config.toml
n_layer = 10
d_model = 384
n_experts = 32
experts_per_token = 2
d_expert = 192
d_shared_expert = 192
activation = "swiglu"
moe_layers = [0, 1, 2, 3, 4, 5, 6, 7, 8, 9]
router_score = "softmax"
normalize_top_k = true
routed_scale = 1.41
balance_loss = 0.000959
balance_bias = true
init_std_router = 0.0318
lr_router = 0.000711
n_head = 6
n_kv_head = 3
head_dim = 64
vocab_size = 44886
norm = "rmsnorm"
norm_place = "pre"
norm_eps = 1e-05
positions = "rope"
rope_base = 10000.0
rope_fraction = 1.0
qk_norm = true
attn_scale = 0.125
tie_embeddings = false
parallel_block = false
init = "normal"
init_std_qkv = 0.0231
init_std_o = 0.0231
init_std_up = 0.0231
init_std_down = 0.0
optimizer = "cautious_adamw"
lr = 0.00107
lr_mult_up = 0.727
beta1 = 0.95
beta2 = 0.99
lr_head = 0.00656
warmup_steps = 237
schedule = "wsd"
decay_fraction = 0.804
decay_shape = "linear"
final_lr_fraction = 0.0
batch_tokens = 65536
seq_len = 512
doc_mask = true
train_tokens = 304500000
steps = 4647
dataset = "wikipedia_en"
Below are experts of layer 7 (counted from 0) of a mixture-of-experts language model. Rows are named router (the router's row for the expert), gate (a neuron's input weights, with its number), up (a neuron's input weights, with its number) and show model dimensions 0-95. Each number is 128 + 24 x the weight over its row's rms, rounded and kept within 0 to 255. Numbers have three digits each.
After each expert's rows: a language model's description of what the expert responds to. This comes from a sample of Wikipedia text that the model never trained on.

# expert 10
router:130145117161115155158140142135106085169112112142167171167148140138158135173114163110106104148129135135114127131140144138126119133098116150122115141136138138167134138111158123155152135163087131100150147142127142116105173110123141135114111136169153104076099093146090095120188134134144122104
gate0:118074156149156111161143125081164120116099114137121149100150105118154148159126124131127122148171150094135157152091153122106123159133157139123127122116142079145104133120095114119149166181112150125102137143094143118129143137157108132094104125136108155136083126118079159138145120127126138096
up0:109106144136125096099087080142112118093155128125141122117114126126136143151170107138142111147139134084126160140118138142121113146149120134110096130117098111110112144117120130150111158148113099142107097146072086110134151106158149113137146181121126139137156137136107120089201104167156134160
gate1:122109160111152154110087062133101127146105141157108171156102149074172141163122146120185096157095115141146124173145152131124118149121138120120138105152124141134136111131145094149121122143150095130098124145117150116154138144101128126087140120128124101129144140187153115078121069107131163123
up1:143142105159127129120119144094161137105139141091108124114126129130124107091153107180102118114128123125139127103065100118140164100139147132122116092131117129093135123134108153140100141121123122138078153153120112150126090112113079111094164134102128115085080127099135112150083152179121131152
gate2:130100147103134110107115117100138151139133122109152139124101164130117163129132186121113127141082104120134149107150123099068130187140123126102132140151089152148177093148143113104135151137152130112154101092129139109128141159113100104114096110110135115077124165139130107111117124126176117109
up2:141124143137147118149123126130184137134125122115092090146105148174155108123152124103121146128078123104155113143081144132170122109193139113163122109164183130105068131165141145070116149142116137154119123088121127166127119091124107093096182133129146144116092151074150126131128103176154109145
gate3:144084144129131141095157158115103132136149118102113177103102149118108150128102105164127114122118110143144129132152166102102136148108126156138054118120130133116104157109110072146103117130108149116130120136127107129129150096162121174114125116110148172096140109129134158103109138139147142146
up3:127139153133137123133130167135160128142156100113104107120164132174142116120134147132106117099129146151121151140076115106087148136138140147134138132084120088110129103162085122085155124136128166172111115138132093104175122129151112088163106109095095144097134115094113110135145152139127115159
gate4:084117116106148184121158125089107143083137156112134126142132135131150154121132141119135124135118164097144135116134139150148102132141126169133124123144139106128084104121155105120129114144144158190119070140114100120150121129078124141090152122183163118095104126139126110099158121140116151115
up4:090122112159128163155121135096095134094112165132147107160129177129124151098115152084139140144090092097143108119140105151132109145142152129120136129146142161134101123083135085149147136167144155139144106109067112138142119124132113140100121088166147122104168089115125150145115119126106148098
Table pipes, first names. Pipe cells in election-result tables (Turnout, Votes), plus given names and titles such as William, Robert, St, Dr.

# expert 29
router:097131075143151125118127139153113127128147106125146152111106136142119105168125125127111163145127085157126125129107091101106162104180095149098160147147102128113139123109146155112161132128157162162165176107120095130101128121092146134101117114114136130118140135159144145145128118130118104144
gate0:182110149116137086142146062138116107152138136128104126109138093121116175157116108123160141135073094114157162106080113141131112118126168104124115107104134080137154191122109121125099126112091131143133129148127103152098085120148129125129114140112152165151095146170093118133160120073134123163
up0:135114128165151085136129105181115095111122153100146096084174107148143130155110130146127145134104129098132156128104119117085105121166125101133114112107107104156170150137149132068116122128116136074111147152141141148131094103136111111122120111068126127133118160174125137108143179117138140163
gate1:172094115119120108106118157148140184132126149068113149148114134144125144108133141152159122100098126130115100145086140124122128149120124102086125120091127111186177123107149119155165131137135153142156099132129127073129170134104136137184136115110116129152132130125086099137111068107140132149
up1:140130096150112180121140150124161131152086140100120127115130149148156113159126117149154167117110150154121079108129160106134148129086146144134101110154112136171148137167107114141111100152107151131145099134088143113170172116109141130138112099137136140154138086108094130134148139134142090101
gate2:166140124128121164114131162097109106126094115138152138139136141164133120115087127092151082179170168156103125160137143151125100171074140138125117138165142116129086118148112141152144129168139149183129170123107117061130135099173098100125119138134097158153108144153149115140146157092150125122
up2:060116079138135096116138159123149093117128081080078169130135142109100115189124139143116136130105145094137084122104136141105151146142146108133148167112146115106111120117139145139142114165155100083111138112138121150152126127096092112096122127105129131122077156174107123164123164134124194158
gate3:120115118095154112090095154108126119111124145135126105128116118121106105130101153108127095128148127123101144126132132174095148134144127127152124112119129109133157116186138124189108130127130117152155068104115150133123135140115080099142125101162144101095143152106151115090102118119117142166
up3:163126160143159103129135086151124090106122144111101146131095154083147105154155109118118104080088139109134117155126135098134098144135185091117135136100139109107113075109161146128176118156181096116114133128147094118170146097139133114119134135116116113191133165115126150136130110114080110110
gate4:136137132110141129140142159142132145173111122147153182107095107141086134139131157144176150128115171116139126131150122135130109114114148135145121123109140167100120159080142159085172102149131159156153156153100154114105076178162143089146110105146140123117122178195153157181088146099081081150
up4:094156109112153122091104127104169138151065140120142138113148151152128140100123121146173085099120171142133155160133149134136068133114165145129189126160108119091103142115177110130094120135125127134137104129122117172126120148155175153146120096126114134118119110127157152146108168108119144151
Numbers in tables. Digits and numbers inside table cells, vote counts, durations and scores, plus table row breaks and separator lines.

# expert 27
router:098116049109154120121168171113112144121140103117169109107098062144113165112141105170122117110109115124121096135074173171156157167087118121132092119121130097142134157141118129163080114131115126146107115128117147078133147129140112113122167129116111090148126131141124152125160139147126111130
gate0:160098125149150131147145115182141085116105167149068167146101125111113122118111103140116121165125091135101169118121121151122119084158126150130151117153133119102144114109117127110142109120160135131127111117163149129113140093091097104120163103180137132150150149115135145118172144123121170132
up0:159109139099148143117112123160120119128104121144072126123103142133118127135127112136139131139143110193107184126154137126087125116151159171128144126165096123119126122089120159130181123143164135139108126150172140129137172082152133128146119121146164160109148160121181129122123129118117210115
gate1:156148119152188084096107108123141150124139150117174100160123137118115110152139109125143122127104118123082143121128117130103164142143098109165112106110043080120149123131110114142173158140122106123126084138134087094105134128133131099133129133164133104143115096101141113172181142136134131136
up1:125139148089147105123159123181155098146132094117151127174159140173107126140129122101108154154122141112096161102125134107118139113151150089111127130185106094137119110149160166139104107112147129157113152111131134157116168118160129103135115137120106182124113102110134116095075135136183125123
gate2:128168097094149136099107108184109137134203110123081111111072126091129145150130101125122137155083132067137128097130143139149142135155196119125129138138147126149133119135107134094120143147114122113134125100115155120144127120160138119165178132137139092076171128146145153094123132141144172149
up2:086112155172112137154143125152178110112158099196144153135122117135138122177110174137133174223147148057124132106142111131141138129110152128104117148126117138108107102126126157140092103140108126136114126160102121145164146142151109137113155110150126088118110128139110080114149153125140140084
gate3:168120107138085111157151126149126132121120124127131105160106135100117110143104110150104144128121131150085090155167102150111136126152083112140176153131149160149117107094104160068139155143143106143144107127162113148141110148141156124144074150072157116153137151112181155126162166119148099157
up3:150100129169118153114126056160118152145145137126126145149126123104088119112131118082142101085095135154163140122111119152115141100117154124083108093092120106150172117116109166089149107092109129117116146106152121117159095097132117133115096137153138091150091130140127177171120076117149103135
gate4:149126191140100140133104153108116130149150136159164141131097142129146140144068118115173156103115098116151122103137097141119162188103141137123117171102114174153105126152137152175139150098135127085139162127077114137146092128118164102112100149083151112169099164084136120156112174140126147120
up4:152171150109155101159121123138122114137115145118144125157090132131137124102119130148149144178096108122157114117080111121150155157118118145114124135100128139155149100126134146126150171137111144139128085147101113118163126122100110111135105153118158107136132106127121161136135142135119134099
Surname endings. Surnames and final pieces of personal names after a first name or initial, like Johnson, Smith, -ham, -gow, -ey.

# expert 13
router:118107183119123127107082148123127143149133113096122148108101140111105114093135072135106170129130119143133094146103142126151118096114140124122123119109143076141149129146162157148075089125148107099154103105129152139114148135119094146111094100156132099134136133125147132110147110091147100139
gate0:125082115123162141135146147112087106144144116152087114147157125136139134115154170131104146083133113090116124157078140136114114144125121124119100148130143142131173067169145123142124140147112149135179143103147125098169119105142163126120132098132111112113092116159139160166141124152101147144
up0:130121115142102139157126127116155118114144140129154117137098123117140115112134128089116060153129115122111149125186122129179114126113168112110154120149119159151135125088134124132121103093139160122105085124132128143134113154084084118125120170127111118152124122107120123109114124148128104121
gate1:157084138128129097114122122132142141122143127126139114131113121115120176126112131132108153082098114163173102167162104156164118118089144112127113127141131138126123176145094145113139098124099121155141109109157137090096103100134123097116163093146129117133128152149118167111150118114074113114
up1:138107139108150119122139140112119124082163120108124098124100113105159126092097110152157152151108147107113106159125128126066142136153158134137092111143136124149148136118129097110105140123066122125118141084172155148115127126162109148102119145107123122121147160117125154084058129137089110137
gate2:160091129130098157135087118125116143123135125137120168166071110107135135170128105110136123140080131131096161106121136138177113120118173091118173162172173144129084132102091095131108115109114137142169158111132143119137137111137138088136163136074105115110124089118135100101104129135119135118
up2:121114114126151139152121152099168130136135080160124153107133083122132152150115127110162106093130110122094086144157126121097124118125124119151125158121148156128102149135120098124108136096089152150158127143163155137119117095144162112117136115120133158145133111162101166105068157145131136186
gate3:107154131136101137099121146129101109161137166119133135125134109130107118111141174120169096135135157116129128149145159134120137119070098141149115107105124135134094159144101102125109127124134138084169115123138147122177179149140129172148130120103146118111126114127144104151067183166131158181
up3:167110103129152163140077146106135129116159129115111126098139156113153177138143157124104112106132175105172137106081122183165081127155116152107113117141122130123107150136130143140117183151094105152152133097151090146111129105151173104081124107089128128121124117135100134166140109139104121132
gate4:109107103086162115115116136166074169136124118096168110126078170143125119128135121100145129115114160123149109140133089123122083135117144108155106143101141138131156100132167141112178132135155118122153100102128141097107116108102139136139103119129119153135130128140101136112160136144138121096
up4:115164111146125138156157125090139117133127140152117129177141111124080132130145125152153145105148093177117110122119112164156115092172109144164142073140134137181128159099092142105093153129117126115109122124152116174167142124160114149110145133104145142125109127123151151139079159135110118140
Pronouns and in. The preposition in, clause-opening pronouns (he, she, they, who, It), and commas between place names, as in Shizuoka Prefecture, Japan.

# expert 2
router:114061108096131071094121143130140067143094122088098102138070114120120109114126089132105141139126106130131145148110117168108069176160167090146135173138177116134125132091142157096157111128087105125140137142132151117146114131119117139135139122148123157139126147138112090123140130117124139124
gate0:125117136120131097165100156159117144121173095119088126099128140153149131117112148159113104147102142132153105109154089129129147121091166109091133168145125107135100107121105211148089120150155194142104192144113136116171143108132083131136061102120122107097134110118142154123124127132137115131
up0:177086102152105122141141134127137128123093135129194196147124081141135140109129089086133149142139079068116152141124115127166099111166187145125152104143123155136108113099136141121110094173139122145135094150121163149135110089148172095130134136131124140140105131134162109104134169135091140100
gate1:095145099091107129197137140145147131158099119106134107148136129128164080099131136119126163133134149124128138161159116154101105142130124148120162174104133130130136092119119130128114112162126136128090100134066121077091147117106116119162108129140162140173156147149163110124139138131142140071
up1:150117124155120116127117134132122129115148113128114130128051117154128105152143121114112136160142081100084124081096125113102125130137109101167108125112108103137133111102111165122080130166118106107161200104096109141084107089131131138141115080139122074090131090124142140151149150127152106076
gate2:133129142081144133124173165163112124112106107140110103132131157080099105142137161152124108129124171111134145102126158145144143135124133138134103129165144130105133125118152162131087135148141057116123167176081100089097105134128125109112142141117113122146114130114126109112147150149136128134
up2:121139135147072110110149179127136089131106116131132074129157133119114182105148140147119155113126137131171132146145127142135105156170157162140142129109148129156119146152157174123116157130104061127136150177110116144136153136139170146118132155163158127104148130171119126108148173119144138112
gate3:141163157077112144132177114152106152069147098093114132101128159143149156143128132095187131093118144088114103138137086099139149108109136113142116127138146149164134120127137125123124144124124145176088195120116124111160144105128125086107131153133118120105115151153182173107152116133123098112
up3:147085124130106142138168142145130127146153075122155177136132133167160140163149110098129123169102110102121149137151097129152131109116138133106137126145146161140151141136102116139125099145111136114117157121117139111154149073141117150154145131091164152097118085136142099100174121162148087156
gate4:121097122093146137122155074117125145124101103168127154136148096163128117147123116130142134131165096108143133119142110090096112087100146127138158148121113137098149129145086125115151105105141127154127146120132155150069160130100116098096131126099102187159144125163105097156126149131093148121
up4:117127111124095125144151140121144117118133133107153128122155147125108102156140124149139151134122136148138134152157120150147114124164151107135118143158122127122113152146143164171160136098151169104123138126193141130155096156106146130166126092159112123107135114115123119123112115070106142104
Place-name parts. Place names and their pieces, plus the and, &, of joining them in lists of places, such as London, County, Harrow & Wealdstone.

# expert 30
router:127082178094118133157149152123128133125127173110097123131170163114140135147100160113170125166123135146132124136115100109123112153104131110154137120084141139117097110132117115169093135112121116155093145135138118124143207127122101134127111131144120134140131116112114147152137140108172115111
gate0:112115105164131114113104118125123105107137072130160088156094113106115103134107120152119084144152123124162121125115148122147151180113134141168145132137149121167153148120172099132109158122150094100114132153140170115122137109153160104186105119118109121148147106131138114159136084120131125100
up0:148127140118144107187136126165150144167105144118128167136156179164134109106144101161150161135118128125096136132189120104130091116096133076105153122146138135126101140156097107097114098163135137112157150141114138170132103150140109107120162101117124093129086107137116152139157119101133097138
gate1:121114113150120125104126171131126092104103131169159143089130089090141065107098112128166151108119116142117144158143098124126163170168155160170118152108120101164155071104132147142080106162100092119161091120145155094168104084143135139126134113084120135189106139125082120112104104169103148130
up1:120186120141109144153114112146054082143141118175124140117145137081127160160153124094126097153166115094116098141106118123207087163129154137092143166105118148147146094142118149115125152113123123131149113147111156141113110109158099123134142126135131140137138146130106133108119108179089119152
gate2:149128134123122118166093162139131111110092159141120171117126111107127176152128137115158178106128123127116125119161140123082167125146118145107118138115139164117147147109121126107131150156151120116088124116107129112128110129151115123158139191117148161119092155126135128107196147104163161129
up2:097127119177115103107157116177083085155127123113133116149085169179105140166119115119084149138156117097142086150107137128147061094141102159147132133130109129168133131119184130112095074117134158093117074104080140156101135131085129116135135096145159116077120079158130090101150118130130137143
gate3:142099144110129113186155104109101142138132113114150169132116127076068131136100137144158124092133112133118164139186066133122150141090146131118138124127110143146117125131118156104130089093126126144163121114117105122114114138112158159166139129105120140114101128138101172161117106110149128126
up3:153083145100122085125102144127086178130125128105135143196088152094125098126151119124144122123119160126139145071136105155137151135079155110128114117105165162134127107177153147119131067138132129094115119145132077137098137126111170098153136074126060139096086102124118170115134074126099157111
gate4:093093122108131159113124120114071163157127105120128128167119159119136147127082116119159119127090118158150086142105145131132144169076111160121075133109092099146150110150131081140108117126135154142115156126129112102146127146105124143090115110110122128093115106129132158148121105180122077135
up4:182116131126135125133136168119155098086094154122096108106146105136121108172107129158104140180162159107094123139134130115152163108124129101153140102113125151078132138098124143106141105138111124150173121126119130143104137118139162070161114173121130125129119110124140136127135126128154175139
Cell pipes, full stops. Table-cell pipes between numbers or names, and sentence-ending periods, semicolons and closing punctuation such as .", )., ".

# expert 9
router:121095103113142098136156124135124153156134133175133047132134108076116100120124148113114121117083100117167138125100123151139117148139139102104140138165139089137155118125153106136116125165078080133131127132129096127145147145134118124138136156136145120153108128147134111157108132144183097164
gate0:102151130108133129132179109091149137169127153136169146152117155114121098103137152142114195113150138148089151115148134106110138089118150123100147137110138136132131130133080149073176111101161109136179097103145139185152152115131114132102105144112148144098116058136172184113163181113135052106
up0:106134132154093128112178109127100098125094134142160112116133124124127171148121142100145116129100130176105134167159097124114130140133106121134124134164137128155129103142139118142168098092129134114171079134159127144142143148080128100144057128142106177108126139136089119109158110101107154131
gate1:124081142138108090136107117105082105111135141154128154113129158118127136109083126131115154150156070077126194096131122144127117131108083149162097149107115126131193117095124166117122131146140102085135148128130121143101139138120119072121126127086096142114143129090082128125129106157155081141
up1:097121120164101101078094111110094137117124136126143116155141101130171148137163102117108161163173109130155133135125085115077137123146161137138141154111143150115127112134140142092122131099141160098126081128154147135091107106101132116142174117116119110108106106151149059116141126129125167089
gate2:110128139120109121167095168126115147145176150153118093140143090138142148098107093091113117159143124139144130139131133117115113112079131087158109118114125158126156151107146089115134120114128131124109134176099129102132125114131139116134119136126095145121149148131122160113098121113156151134
up2:130151126156082155143128159109106143122119156160108108123164122109157137128130129117097141137137156117155145154115157090135106119114166108131128105150150145164102171138147092142134126144105164133124112160166100121153145157108133103155094131120146142119117159120119129113148153103113144144
gate3:150129133145105174092146151119129140100096135135148166113127096144078192109104157201110157111095119120156125126120139145125107126098073133106090094127117100132150107131095115172100117143147119134125106124101138095115112121121155142120160123084114132142131135140128162147122154115099103131
up3:105121095103080124135116115143159144112135115129145141120084153082140137116112135159150112128123110136148117129143117136114098104099130106101135138128115096143136148181114105149157106161140110159121113120154123090141125101150146137123115113116111087155159131105168076148160096117097175141
gate4:119115098096150110137128118141121118170127127126094129117127135143109133194110116167118138146128137080126137104111130112103140131124139164151125100130168111143160161127091152141130126112143164096110133103141139110145144135117154121156160116134099108178120133136095124096144163093118140098
up4:114137121170119111119103148134136145151123123150131126129089104158114140100140135132130160122154119130145128128092147136137143115173116126104086172122120105143163177128088108145120164142121146090146152110151148089155104120096106164173147145145107138134134109128159155065162104102174203137
Name-initial pieces. First letters or syllables of names beginning a table cell or after a colon, like F-ofana, M-ardochee, St-osur, plus spaces before numbers.

# expert 31
router:117123100151134135139115103135149129107096174136115113106112179158148145100127137151156166119156117095144111170121054102117126095161092115113127156126143111130132132158139118105145143152161157100166101109103111134134094118108125124146110074139118100153139113133092111107098116122156110163
gate0:093137100178132121122097149098113132181109124142107120125126143161174145140154158113119118107110149121108116160097132106119153146179133168156145142131166134117130058145131069137155120124131140088117114125104121136156124118123094140118132109120139121125118126164087119140150128133155181135
up0:093128141139103157113106118173134144083132167130095150138105129132140132105124125116177084123145122083145131124128134125160111126123128140108119137133123115099102116125168160115094155191150134150094155145136111140085128120140111134112153155126125166115138159109094126146104136162114148107
gate1:143170115125105135132112111085176158120126146155128099131175131126131123109091133115129142165121119147135126108098121086113125156114113178131087091121144117137121105114087118163116115134130110127122151108127086147084138138137126113169147160100150129106167148191142061144117123104135136100
up1:155175139163154117137098158084095132128118168114139163137153147105151103098108097083081106090127126102120118147159133132096079123141086093116145120156111120116133115166115129075149119086110169141083055135132148095143143114106096113107139104164130095100153115122155118111104119093112134146
gate2:143122149096053138151146130126112101137110156121111100122117167127149122102147132125103156159150153124147101118119103141138136134107082155095139124160126086134115159118146126126090153108164088127132175108087125125096122116102089133129109152148113071138174115133156122087116138159165096136
up2:119118131118160128129118164126115159115145108143141181138114117109103087170183083144110135086113122167144088146170124143118133103111151150140114125156065144129139168163150156086148125131108124156133124115134133164137087168132156082126115118151090112130145100135142143127122116098085120109
gate3:093116123167156118106121104081105123131091107119174154106153109113114120122140147133144149114151101130134108123110109079141113118122137118139104088102124183141147086148125164122116110187154149089135134083107140163093110118120172127199143122155098141095100111130112104127123123098152109124
up3:097156134147113145143169147153116152146149110088105147130133124122118132133089102131108134184139110082098131123118174108166137128116146129087085157130130106159085132089106115150109157071098104128141120134115125180110127121143107143126101103104129122142127129105146110179115105119128112157
gate4:088118115130111123129124103149122147132156117104161161139100160105085123125100090176092158098138115131153133134115139113108107104105151111128156109128135143154113109117132103152146146095146124121162140124149136146144099120109105135110108115105067148102099095155110154153152111110141125138
up4:131153120131105123126125130093148180137119134118157148133193131156137184135166146138178126153137192116152113107106116127083160153129141142159099180110115122137134139140121108116133136165126143129159112123137121089118107120190129143136177151111123108152134144132110150119105143150144134118
Numbers and quantifiers. Year prefixes 19 and 20, digit groups in numbers, and counting words such as two, three, several, many, various.

# expert 25
router:173107133138107123109121115130112113109116176116081125105120063140114076109134138139098169126133118136120155149141122140108093144120122135139135125160134155113090105063094101138139137112176124118089110157150181113132128126127118123151161119142081090147121148134152133111113132160079086117
gate0:136137108136169160121140115138121148152122124154111113115140132160147161097160165134142137163139178153145100123120161121134131104118108171135144134097124133089121138134147153132085144139159107120135091124136100151130127131101151159139070121132149130098078124163124073115114127105127150099
up0:099104140112143117106124145103146167133174149137124119131170125138133135139145123129135093128109124164119106125093135149141139152149147111130124129102106109139142113167085122133127141052111123127111175128153123112171112117109124119116121105096121143124161089112126160152109165124126134172
gate1:152102150128112122118109106143068154110149100152163158113111114110106110128126122095105147130158110092092119179150169158142151151120142083167109103117145083111134110132147103149109079117100122114141143095122143146171134106146112110117159136129123101125101110132083108079115142115140145177
up1:136086146142130110112104127128130139093127129154173152107081105090094151139098125116121141097131109124112100184125137135110144179128134114157093100147141140125150105128109132145133113113120104094148117104158156114168158095151143096108144097095102139169162127111135083131073126148144127173
gate2:113133150076107127154096120118082145120116113171111165162173129134142134123112115188133115122078115148134127120133118120152186120138132122154138164157155174158142080121127127161148147068114133125041109107110148112125125145140111144135126166120099134143103156158136145136150082122147116129
up2:112147096148117124170162106150132108147105109138166107144130138165159113139120168092081121136120159103124129125143127127127109115086149111129133107109125121098143174143133162109101086174181123145137148193104133140152097086114165140116113103136151126117118109135109103138131160161107128165
gate3:089177111092053117099172135111093128139073155141116131134138142163123145147079160168120099119140156140137134163118154162105111116100097146144124142156124136119088110081159114082122118124109131139168137121126170144139134131121117143147108103120099084151102133144111128119139105123119117135
up3:156165117145155125098133131163154101160069174159145098134161111175107108139111148156167161143165168135140122141131096130114103179074095126102167168122165160105137130136158186123143113144142130129100134123139136142122124148134123136159127087084130153159042105134141103136109130111113140156
gate4:126155150115155106119127145117148147110108114147082123145155124148135145148119115169089133139124101113145127145116138096103118127115103138146128165114097117149138154103111096150110181118141141069177103092154145130118121170142175172134134127118132140135173095155150164147117165126109088142
up4:093123149149091089116119133102088121126191131183141144128106122145081135130201123127132159112109170114132149140153149146112149120071099130105119141104104146123096147114120172128131125146157132126097099101126131130119103102148134141112115121129106102169116136138120150169126160126120115154
Institution name endings. Final nouns of proper names of organizations and events, as in World Cup, State University, Museum, Stadium, and closing quotes.

# expert 11
router:152095102125124151090155106143136127111146133163135089137118058091069125134148113135151121141142138132130128155157100160115122106151113140109123154120123155093078132083104120093136123073154146110121161110139159121135086157143152150116139082150123130140147125126160150138095103125116096138
gate0:135147126104146118102147118100097098137113102147155088101149135143103097133142127150136099117140113111098117155084177118129144121121112124126147152116092158101129149112153079131140127104148128110104136116134126127105138154152149167123184139133133138156161133111125112091129107183168139179
up0:130106159162056067118154115117141147120147114122118075143133153134124128122143148140162128139132117145174123121102101101083114147138093093153140094142153106134097126120112142101168126134163135168174117139074121113092141051152113110116147103114154144181164161159136111175136122175116135121
gate1:125157110081087160161112107120125126130166093167121110139086147130131127162154125113125113170105126123112096133151143112170148141147123102137153127108107106132148097133124147117103105106135125130155120136088131107114123144129144118090144115132122127118173127153161125086159135153142151118
up1:160147105075082164189151119109125169132114129128115084098108094095162156134174160163116138146139157094139085120148112114145120114146105129118111120113097135101124112142118110101140143114109077129144128107076119090097106153134151133102168120129092123081181130134161145134133105141122106099
gate2:116121128129158159154073081192100123116121108099149150121125155132139172132106109137128136143124175123118122121098151123146146132113120166065149138123144140155141115147152137113133107133146154145131107131138159110149162144105136132134119114136111134132144157100119127093107103155111147115
up2:151150083187136146127132144087108150117147179114120133101144124101137140075152149138088119097134160126095084114102144116135141106178169094117129103149166115108132171140118093184116128119121096127131151161111086127137089150117104107125154191170159127133083102165155100079131148123108122103
gate3:108097122106137151107132123175114143165123159146131142049143115132128111075112150125171158133118142136101135091149152151145117099096137104149153135088130113131084132093148122131126102129117132144100106110165149083124143108118135148120119152162097132128099182166124126087106073143145100124
up3:091103134188139120135158150153185115156143129152089123180120128158137172119111197124152124156084136126175165120095160103133107146144110137099120110149163124171158115111126117146101106151168140125151102159088136147113159128102114149137097100119132104125073117144139122145125125111162139154
gate4:122154097151153116151137120138126133122088090083136135143092126139146130169135092142141087147068149126137112119154145168154134125150172122130130105111109131132110114106121182110136151151110150157143178165137118157094134138134108149116104081106154128148067126134080076125124116122142151093
up4:124109144115097122132133128172114149119126145089115128124128133150137118095121154123122128110151108135155131171108118131134075138089111144150144150131162093093118111128116130187127151144132131127122133095123135104187141091138152105125091165131105181098097140130144127111121137147100155157
Codes and reference numbers. Final digits and parts of identifiers like CAS numbers, coordinate labels (°W, °E), and table cells or codes before line ends.

# expert 19
router:111069159139171109112107116072127172133124157102118156108160186113156148160137161164140137129109175175120161141142100137101135170123144171111100138087113134148157130140109091134142092134151110099152093097125066129131096146153136118131140134108117093157124104123140134157189129119136142124
gate0:105113154109128122109136106115133095110131154130082131143124169113102133169147075156139119129166152152095137133131155069133116133103130132114119125134164117110140151167139129119109145091137178128126200125120154146183132127148111127134097108130126114144115092110135109110108151104106123158
up0:143135126130139107118121102137131101166145086139107161160111100113069123126129171109148157136102147110168140158113118106133130161155129131096093161144060071135162139170130100118123158102173090105115084142157127122107152111082148113084148120151123105121116159113124108133103133110125166162
gate1:147136104116132138128148112144138121117156184141087126163123104130165145124115125173119111128124109121122122140148147099095123083112108146111165082155129136048142147110085125119135145147175148157109149153141156116116109149117061133105127167132138123170109153151157114176113120125085121133
up1:169106161123096090129155162115122175143160102134123142129117100145114120137121133135104137122088113162147091101127148117082150089139105123101136150140146107106147128174112125111169198101149110100133114112143128125137118127127082103084155096158085130125142119126123144152100112112133158101
gate2:171122129118175140117119167156138119115170129120149136112095157106104166124151127132085106159159102128150080134086120089138155110144179133076121178107149145127139170127142138143123097105124121146144167125186137168126160127129145148093125103095144157124142112110134157141119124116086148166
up2:131165101106120115147144072146158136099151103089102089136128139124111112134148128132141114100134160114121136110122141117130106097121155151126113141140137127098116088164133147140146182138141170167114126152095156048139127131106152104143120178127103133113148126107120150135121145138100161123
gate3:142155132115110135135107155102080083125124128080135094150128138139157116184137107166146095154122102136117096102100115150113118075152122151095100153136153157107138150187136151083148101130138145213090110170151135126179166146109141146145152133111140138159112138150128139118147151151066150119
up3:120143174129105097126089129111073155120152156111089138167141118097160099172147110129107077115122087152098151116111101146114167133122108087104094137106141153108107162144101138145122132112106152147112089161132136069145141110115120120124134110131127125117109119176110126147148116128158131115
gate4:111136131126141121140086088107137159151152111130137165130142147112125138091144167126120131121114149179101116111136124116116157107143149121091077137122076150129133111147092147160121118162134129095148120126112114139108137151106097162130138125153124096083139129100127134071132156123141156153
up4:133110144103139131130121092123111167152192163121102164108170135115150175112120116125131135142169141131107128133104089095122152164134128130163144123089127140166105084124094143127128128148138130092145157158155106159107112113100143148146123139096160119138154060094117131099170147100132135134
Clause-joining commas. Commas after numbers or clauses, plus conjunctions such as but, while, because and although, often in census statistics.

# expert 20
router:110082090114108095136183137126086126094124138058086106119100133101137076138114108139122102108131126101118154139126132134106101101136162110150113118147133119134120142114156093088152123104111146076126123103161072152120108165101124152127146175144151156131168127115133113134147104142093105167
gate0:124127132120135143146090111188168107158138141112141129105154131147166149182138096081148096188133095117132139106126138098150148141136174114109133122122132126169133159144127118058104078147121111115157117150114170176135087095148133127181157130177153139146089157080148123131130107090168171133
up0:138119131145170140105122154087120127123129112133140115159115136142151149130109179159054128107118113163112109134134166153090126136106086154095141088150159116112097131131165117183125098133154135167137135149162103082134128148136092115114117139058141104188137137120126114136127128109098144087
gate1:116075123087182161114081117139109166134161115173091148114129151126136170196114137154100112144104112131113089144121137069115145109134111149113092082138139136143108135140124120149137100139176086155120133124103148149092134156126090134140161133116138146121102134111149156114109173128138182159
up1:145140118135167178113094150090113175144123123130139176133120154106153123134144133124107119147102130127123097123132110131129137134157149124126120104171142137165135125127108091120156161092129137130086134116180113126122108159140079146107132153095155132126165105100154169120094128175128101138
gate2:115129153154152154144110158107121121140141146142111100122116160133154141154163128122130098120145154129094079087140146139127093115148138129137122135111139143137141136123102153130117128123086105136100113118092132109122112155132087095097167131128137106127137106114155111156145122160124131123
up2:103109128102145155099122133105130154099153169142086091115131129068139131114116098174104144142157081147128146114105144113131125112099151158152127135121119092120067121074103127153111139109159141114127112113104114093124167137101156093139145112140125115131151078098135115153145138094145100123
gate3:125125156152132122126117164101117095124155120099094110101089176182163122107115107093109149144124146118139140138113129120153158141109127134114153141075092115161129193090147134150107116153141127127092117101136113164134121127117107135128111132100114151113158111136101131101135123122136094091
up3:120093143116120156130115125115110124137125141128065133148132089139139143109097108120113108135120102165131110140139143134130134105123150086098112124094084142146127061109137068120112109140131142109137130135148130148162142158105114113102185110142110125117128143160115096130105149139120162143
gate4:134143151174059159123146139118135080114099147128098141149131163149140156096125155061165119126104155168124151130139084097151095129163138182103141112154103109131129124124145146103166139170134119144150121118095068146129114081137120140155134091133075130151127148148158123159147111113103118137
up4:133102149137129179123154083116104129136120142150124132146113113095101144138118109089144175114116148166107136143170133128127097129162161125117123141131098130116109129140099150111149151150116132160128115141109107172115141091107153124154115099152071130124091121179102185141137134133107121113
Year endings and countries. Last two digits of years after 19 or 20, coordinate seconds, and country names such as Pakistan, China, Spain.